config = dict(
    d_expert=224,
    d_shared_expert=256,
    moe_layers=[1, 2, 3, 4, 5, 6, 7, 8, 9, 10, 11, 12],
    norm_eps=1e-05,
    beta2=0.95,
    seq_len=1024,
    dataset='wikipedia_en',
)
Below are experts of layer 3 (counted from 0) of a mixture-of-experts language model. Rows are named router (the router's row for the expert), gate (a neuron's input weights, with its number), up (a neuron's input weights, with its number), down (a neuron's output weights, with its number) and show model dimensions 0-31. Each number is 200 + 30 x the weight over its row's rms, rounded and kept within 0 to 999.
After each expert's rows: "comes before" lists some tokens at least twice as common just after its tokens as in all text; "comes after" lists some tokens at least twice as common just before its tokens as in all text. This comes from a sample of Wikipedia text that the model never trained on. Tokens count by the router's weight.

# expert 8
router,154,205,192,193,204,182,167,251,264,212,170,194,197,201,208,242,168,126,244,198,277,146,283,205,206,175,235,206,213,300,236,200
gate0,219,194,207,189,207,142,218,148,246,235,178,175,189,208,223,240,179,226,191,175,198,231,152,167,205,235,187,214,186,186,222,191
up0,221,155,216,191,230,215,230,170,189,253,169,212,130,201,233,225,195,180,183,211,207,227,212,213,215,274,217,198,187,227,264,207
down0,201,180,266,264,194,259,235,197,228,215,227,186,189,172,289,190,226,241,281,212,245,229,253,196,186,210,210,198,167,214,238,216
gate1,182,228,226,227,169,163,179,243,204,186,250,225,223,240,210,224,181,204,186,207,233,207,143,182,217,204,202,181,169,179,179,225
up1,186,199,204,136,213,132,224,222,208,169,195,192,220,175,190,206,207,218,215,204,248,154,263,185,173,199,175,218,184,223,168,209
down1,180,200,187,185,233,185,146,213,199,187,169,217,146,214,253,228,214,187,190,267,192,191,273,230,245,186,212,175,160,229,220,225
gate2,214,250,196,197,159,204,173,226,146,215,200,183,222,213,212,159,156,239,187,146,201,172,189,202,215,220,230,203,218,220,217,195
up2,233,193,227,256,218,205,178,215,269,206,181,223,173,164,165,179,207,200,241,203,232,151,182,228,236,169,231,158,240,235,225,217
down2,210,185,260,189,225,191,217,205,242,196,222,165,150,174,225,212,176,207,257,216,274,175,188,218,162,178,232,184,197,234,179,239
gate3,207,197,231,220,263,256,220,210,153,245,199,224,167,225,171,197,234,236,236,204,219,224,212,212,179,188,252,178,219,208,171,147
up3,156,223,222,166,244,189,183,218,139,186,191,216,215,230,171,173,180,215,189,155,211,216,199,205,178,166,216,221,243,202,160,219
down3,203,133,198,213,195,149,191,211,168,158,237,196,195,182,154,219,200,171,176,145,256,188,202,246,183,217,199,201,139,151,204,162
comes before: " of", " and", " in", " to", " for", " was"
comes after: " the", " a", " The", " his", "'s", " an"

# expert 2
router,208,207,201,191,187,246,228,220,208,195,182,214,182,202,208,196,248,184,169,183,229,221,234,201,226,211,146,196,234,224,174,193
gate0,211,158,232,186,181,183,206,186,163,212,146,184,183,227,178,241,212,247,176,222,195,201,181,179,224,183,177,212,238,221,249,241
up0,218,243,269,202,282,197,258,167,202,192,236,208,276,139,248,206,193,218,255,237,194,199,235,190,223,260,180,184,224,193,199,166
down0,220,204,173,173,228,196,169,201,188,225,194,175,259,213,247,200,191,201,204,110,180,261,202,260,193,202,249,187,266,260,204,188
gate1,121,155,228,231,179,164,176,180,209,233,213,194,183,180,146,216,197,230,197,225,229,272,204,191,255,235,236,181,190,170,234,228
up1,190,207,220,150,290,190,224,222,251,181,149,194,179,231,200,139,224,236,202,187,176,178,183,219,221,158,170,204,167,223,157,175
down1,231,182,222,211,176,207,222,248,196,216,206,178,195,175,188,179,207,179,165,238,168,154,212,248,157,179,207,260,198,191,185,198
gate2,192,195,139,241,245,141,201,182,198,210,240,209,196,206,177,236,239,200,193,156,213,195,208,184,169,205,230,196,189,191,143,208
up2,247,244,213,175,198,224,230,208,220,191,180,203,233,232,183,161,203,186,239,210,237,224,200,198,246,242,221,224,200,229,172,184
down2,231,228,224,249,159,219,252,243,223,208,206,158,157,200,169,182,221,198,176,235,166,201,217,217,208,201,201,200,175,190,150,212
gate3,196,186,232,182,174,195,200,244,198,200,179,136,245,191,211,164,149,178,197,251,219,255,236,172,207,212,215,215,211,234,162,266
up3,200,207,226,207,211,205,240,244,210,204,171,183,170,209,233,211,170,163,138,201,159,215,230,130,181,199,157,215,190,215,184,214
down3,184,213,241,214,184,215,208,178,263,212,246,216,167,195,212,232,181,265,236,168,238,208,199,172,192,198,181,176,205,222,200,160
comes before: "|", "-", "\n", " ", "=", "The"
comes after: "\n", " |", ".", "|", " =", ")"

# expert 30
router,230,129,213,225,226,169,199,188,168,199,153,193,253,219,174,130,181,247,210,127,223,179,200,225,223,167,185,208,226,202,222,157
gate0,146,237,221,181,137,251,208,255,216,201,206,167,179,195,160,171,223,160,177,213,228,231,196,200,198,195,149,190,172,194,227,192
up0,140,244,275,202,186,176,161,165,140,258,223,203,200,208,202,199,167,160,188,181,231,182,205,189,144,219,144,181,182,197,202,221
down0,178,202,189,233,234,207,201,252,235,174,197,250,161,243,186,250,229,185,177,193,207,219,220,235,185,194,169,160,172,230,210,179
gate1,212,242,171,176,151,162,195,173,243,178,214,167,173,157,173,258,185,158,198,222,240,179,202,159,228,119,210,226,156,206,215,196
up1,241,179,207,217,195,172,215,199,215,203,229,188,198,277,195,186,194,198,181,186,203,173,187,226,225,172,195,184,174,202,203,197
down1,216,178,263,206,253,194,228,187,270,217,189,240,192,181,192,213,146,240,229,203,185,146,128,202,185,167,209,180,230,176,163,184
gate2,246,227,181,192,227,208,201,185,189,241,252,181,144,195,252,218,160,187,194,232,215,164,220,205,230,224,193,169,177,259,233,150
up2,192,163,282,219,235,254,188,201,164,187,180,211,209,195,171,256,199,189,173,137,212,167,222,172,201,232,189,204,213,194,193,244
down2,190,197,196,166,240,227,177,217,171,132,257,207,180,208,129,209,200,195,188,219,194,155,253,171,204,196,202,214,225,230,201,241
gate3,208,146,158,228,164,233,185,191,167,187,232,198,210,190,206,217,218,222,197,176,148,163,209,176,188,267,217,215,149,210,278,218
up3,242,202,193,194,163,179,161,254,249,192,186,222,169,205,214,175,180,242,137,225,138,199,227,128,221,172,216,163,180,243,205,184
down3,238,219,133,221,209,174,217,201,243,165,223,188,181,185,211,230,219,234,212,190,185,141,214,205,275,163,201,208,214,251,184,197
comes before: " |", "\\", "3", " years", "2", "}"
comes after: " |", " on", " at", "(", " /", " $"

# expert 0
router,178,187,180,210,166,213,104,157,146,170,183,227,225,175,171,227,209,201,144,187,196,178,140,219,126,200,206,212,214,155,209,181
gate0,228,213,221,236,123,116,174,195,188,234,230,193,149,202,230,228,170,170,209,201,226,208,185,172,199,238,232,177,147,188,211,198
up0,226,218,285,146,211,175,169,197,229,204,172,183,124,172,173,263,177,146,167,188,156,120,188,181,190,189,223,166,188,224,217,219
down0,210,151,204,251,194,220,181,166,196,229,201,209,199,193,186,180,166,197,192,171,199,245,166,208,184,202,196,210,247,196,143,197
gate1,190,170,214,237,203,200,194,246,216,182,205,164,148,215,169,206,205,207,165,203,139,257,185,196,229,216,187,160,198,187,202,203
up1,185,205,202,180,181,251,248,218,156,209,172,130,257,208,206,224,169,244,236,252,204,231,170,242,176,188,219,201,201,181,194,221
down1,179,180,146,150,209,219,202,231,159,217,141,196,207,214,225,260,155,213,191,160,238,187,195,224,194,178,185,209,204,194,191,176
gate2,204,178,206,211,266,158,207,258,261,159,177,201,198,227,217,194,206,180,229,168,187,204,206,180,238,161,167,230,168,272,268,157
up2,176,217,287,152,249,170,233,196,182,225,224,219,200,145,213,204,211,134,208,181,205,223,169,193,192,225,161,225,185,188,196,196
down2,190,249,237,217,188,203,211,189,192,228,182,191,204,118,178,252,184,163,255,260,155,212,208,201,232,216,220,228,201,185,164,191
gate3,183,143,175,165,210,207,178,206,225,241,165,183,167,245,191,212,160,188,208,200,186,219,230,146,199,178,184,202,232,233,185,231
up3,214,197,160,200,181,137,208,198,207,160,284,212,164,191,222,186,230,226,185,220,202,238,218,210,186,195,155,197,113,222,189,247
down3,168,200,221,234,191,230,162,239,197,215,200,188,169,145,243,214,257,164,183,186,216,180,181,177,199,154,163,179,200,162,219,252
comes before: " |", "',", "7", "9", "1", "8"
comes after: " |", "|", " of", " /", " one", " 3:"

# expert 24
router,165,150,247,161,253,178,222,184,244,201,183,209,212,226,187,207,212,191,135,224,200,155,175,250,213,205,187,205,221,253,199,173
gate0,172,167,187,149,222,185,214,185,167,192,153,188,178,230,228,195,154,151,188,143,210,223,194,205,239,212,194,186,215,182,189,227
up0,267,224,233,246,220,204,165,179,188,177,216,160,182,193,242,202,241,203,211,221,211,186,213,179,155,187,193,213,201,184,191,197
down0,211,235,182,211,199,204,159,169,204,256,205,223,195,191,200,197,227,218,196,208,220,161,195,186,194,156,170,196,202,192,157,206
gate1,222,175,161,238,189,179,185,214,184,185,210,203,171,202,172,179,211,212,232,206,191,133,206,186,183,241,164,200,160,193,233,183
up1,233,201,210,177,158,228,189,217,223,199,201,225,211,172,196,222,162,195,184,223,178,259,155,185,158,157,258,215,252,186,249,211
down1,222,219,187,206,205,259,218,145,171,183,220,218,179,225,227,233,161,194,209,210,226,177,230,187,163,192,188,226,171,223,218,193
gate2,216,220,212,229,212,162,164,189,180,190,188,226,203,220,181,217,159,188,210,191,176,272,215,206,204,196,256,229,198,167,242,197
up2,202,182,223,192,169,188,183,169,211,198,223,235,210,247,137,202,164,220,216,233,203,217,173,212,190,146,227,224,206,232,181,194
down2,192,220,139,195,151,240,187,225,174,196,258,189,236,164,194,245,162,253,165,135,190,190,214,179,174,179,180,224,183,153,201,209
gate3,210,218,176,240,189,164,245,188,177,211,206,210,183,181,201,184,231,191,219,219,164,162,198,199,168,202,184,209,183,183,206,186
up3,204,191,155,197,220,225,219,239,234,183,197,210,207,228,229,218,214,248,193,152,177,246,179,165,238,186,229,211,172,245,181,229
down3,151,247,216,209,219,240,151,254,249,179,192,205,197,154,224,167,224,220,213,183,150,227,175,156,282,232,179,150,161,237,206,190
comes before: " |", "\n", " ==", "==", "===", " ==="
comes after: " |", "\n", "|", "==", "-", "==="

# expert 12
router,228,152,221,152,214,187,212,195,213,180,224,180,188,186,184,231,180,186,188,165,171,195,242,167,233,167,171,208,207,208,163,153
gate0,187,189,206,190,146,209,182,251,232,196,211,185,159,214,207,147,228,200,175,226,214,219,162,271,145,174,243,188,217,207,190,227
up0,190,191,265,161,171,202,178,198,215,184,229,172,182,139,214,197,277,248,209,217,225,169,121,228,189,204,277,223,255,207,193,223
down0,213,216,179,198,198,205,192,241,214,196,168,183,149,204,171,191,174,180,261,213,222,209,197,203,199,223,197,158,208,177,221,206
gate1,177,189,209,182,182,219,156,250,263,177,252,143,177,215,225,182,166,188,163,179,202,250,202,213,222,224,213,157,204,200,202,224
up1,201,178,150,216,209,240,159,250,284,192,190,179,192,193,212,218,186,200,177,166,185,210,204,207,209,182,205,189,203,207,177,201
down1,138,194,174,243,209,195,217,201,231,258,192,212,232,182,189,231,229,265,198,197,191,195,171,216,228,156,171,189,195,203,206,215
gate2,172,197,201,237,175,214,150,294,241,182,192,242,164,256,180,214,204,169,200,258,142,209,216,199,189,164,195,211,191,146,228,225
up2,157,187,225,229,256,187,191,154,222,200,184,207,229,198,201,239,218,216,158,190,195,188,160,229,163,193,221,235,239,213,213,229
down2,166,200,183,221,206,184,186,192,266,164,212,192,201,166,173,173,211,200,196,192,237,194,214,225,186,191,264,220,200,220,178,248
gate3,196,228,213,255,173,156,187,222,217,217,188,198,190,171,190,210,241,144,205,161,229,167,239,226,193,180,153,210,204,202,209,184
up3,186,223,197,214,202,226,162,259,189,206,198,207,211,220,284,150,204,194,228,231,204,166,234,172,200,177,200,149,210,167,182,229
down3,188,220,144,235,159,187,195,180,228,166,125,187,212,241,134,173,215,182,167,223,198,245,224,212,171,197,168,205,198,192,189,211
comes before: "\n", " ", "|", " 0", "The", " The"
comes after: "\n", " ", "-", " 0", "|", " =="

# expert 15
router,212,162,192,195,241,212,213,166,244,171,230,218,226,192,227,219,228,217,190,185,166,193,179,226,196,239,209,215,189,234,180,200
gate0,179,163,183,232,192,179,183,228,199,232,168,213,159,218,140,224,191,154,179,178,227,206,246,202,189,208,240,173,204,236,220,228
up0,198,222,154,206,186,226,219,209,214,160,282,221,215,226,199,185,211,221,278,208,207,240,213,206,221,222,143,229,174,143,221,166
down0,156,183,210,233,161,218,215,223,198,209,227,185,166,238,204,183,253,174,187,155,213,234,243,258,193,198,200,231,244,186,147,153
gate1,169,244,215,198,212,191,218,165,190,189,209,199,205,230,230,245,207,219,222,219,140,109,152,195,194,184,164,208,209,219,182,166
up1,241,109,212,201,166,222,202,203,197,217,169,186,160,229,195,151,196,177,152,203,285,220,190,212,195,154,195,195,217,198,212,230
down1,171,172,187,202,206,186,199,205,220,193,180,159,209,204,183,239,170,218,161,173,168,213,202,199,220,198,208,116,213,183,196,183
gate2,164,173,212,209,152,136,160,224,190,209,168,235,224,147,227,189,209,162,181,172,218,223,241,173,202,199,143,210,214,188,221,234
up2,245,211,172,223,191,160,165,224,185,198,212,230,184,216,195,177,220,188,241,195,185,224,210,165,163,199,190,211,152,158,235,267
down2,185,193,205,186,220,197,157,201,163,164,211,253,205,193,163,211,169,213,231,189,189,226,171,206,237,164,176,174,204,202,161,268
gate3,218,205,134,226,238,214,180,242,144,203,218,184,238,196,229,199,244,201,197,192,201,197,203,183,148,186,157,234,220,183,223,196
up3,218,173,227,189,254,201,179,229,211,195,163,204,196,193,172,205,210,206,216,175,167,186,121,184,186,227,207,206,195,165,197,175
down3,194,181,159,160,259,217,201,226,200,212,189,232,243,260,250,141,189,186,174,216,226,186,224,224,155,236,186,261,249,206,253,181
comes before: "\n", "-", "|", " The", "The", " He"
comes after: "\n", " ==", " =", "==", ".", "==="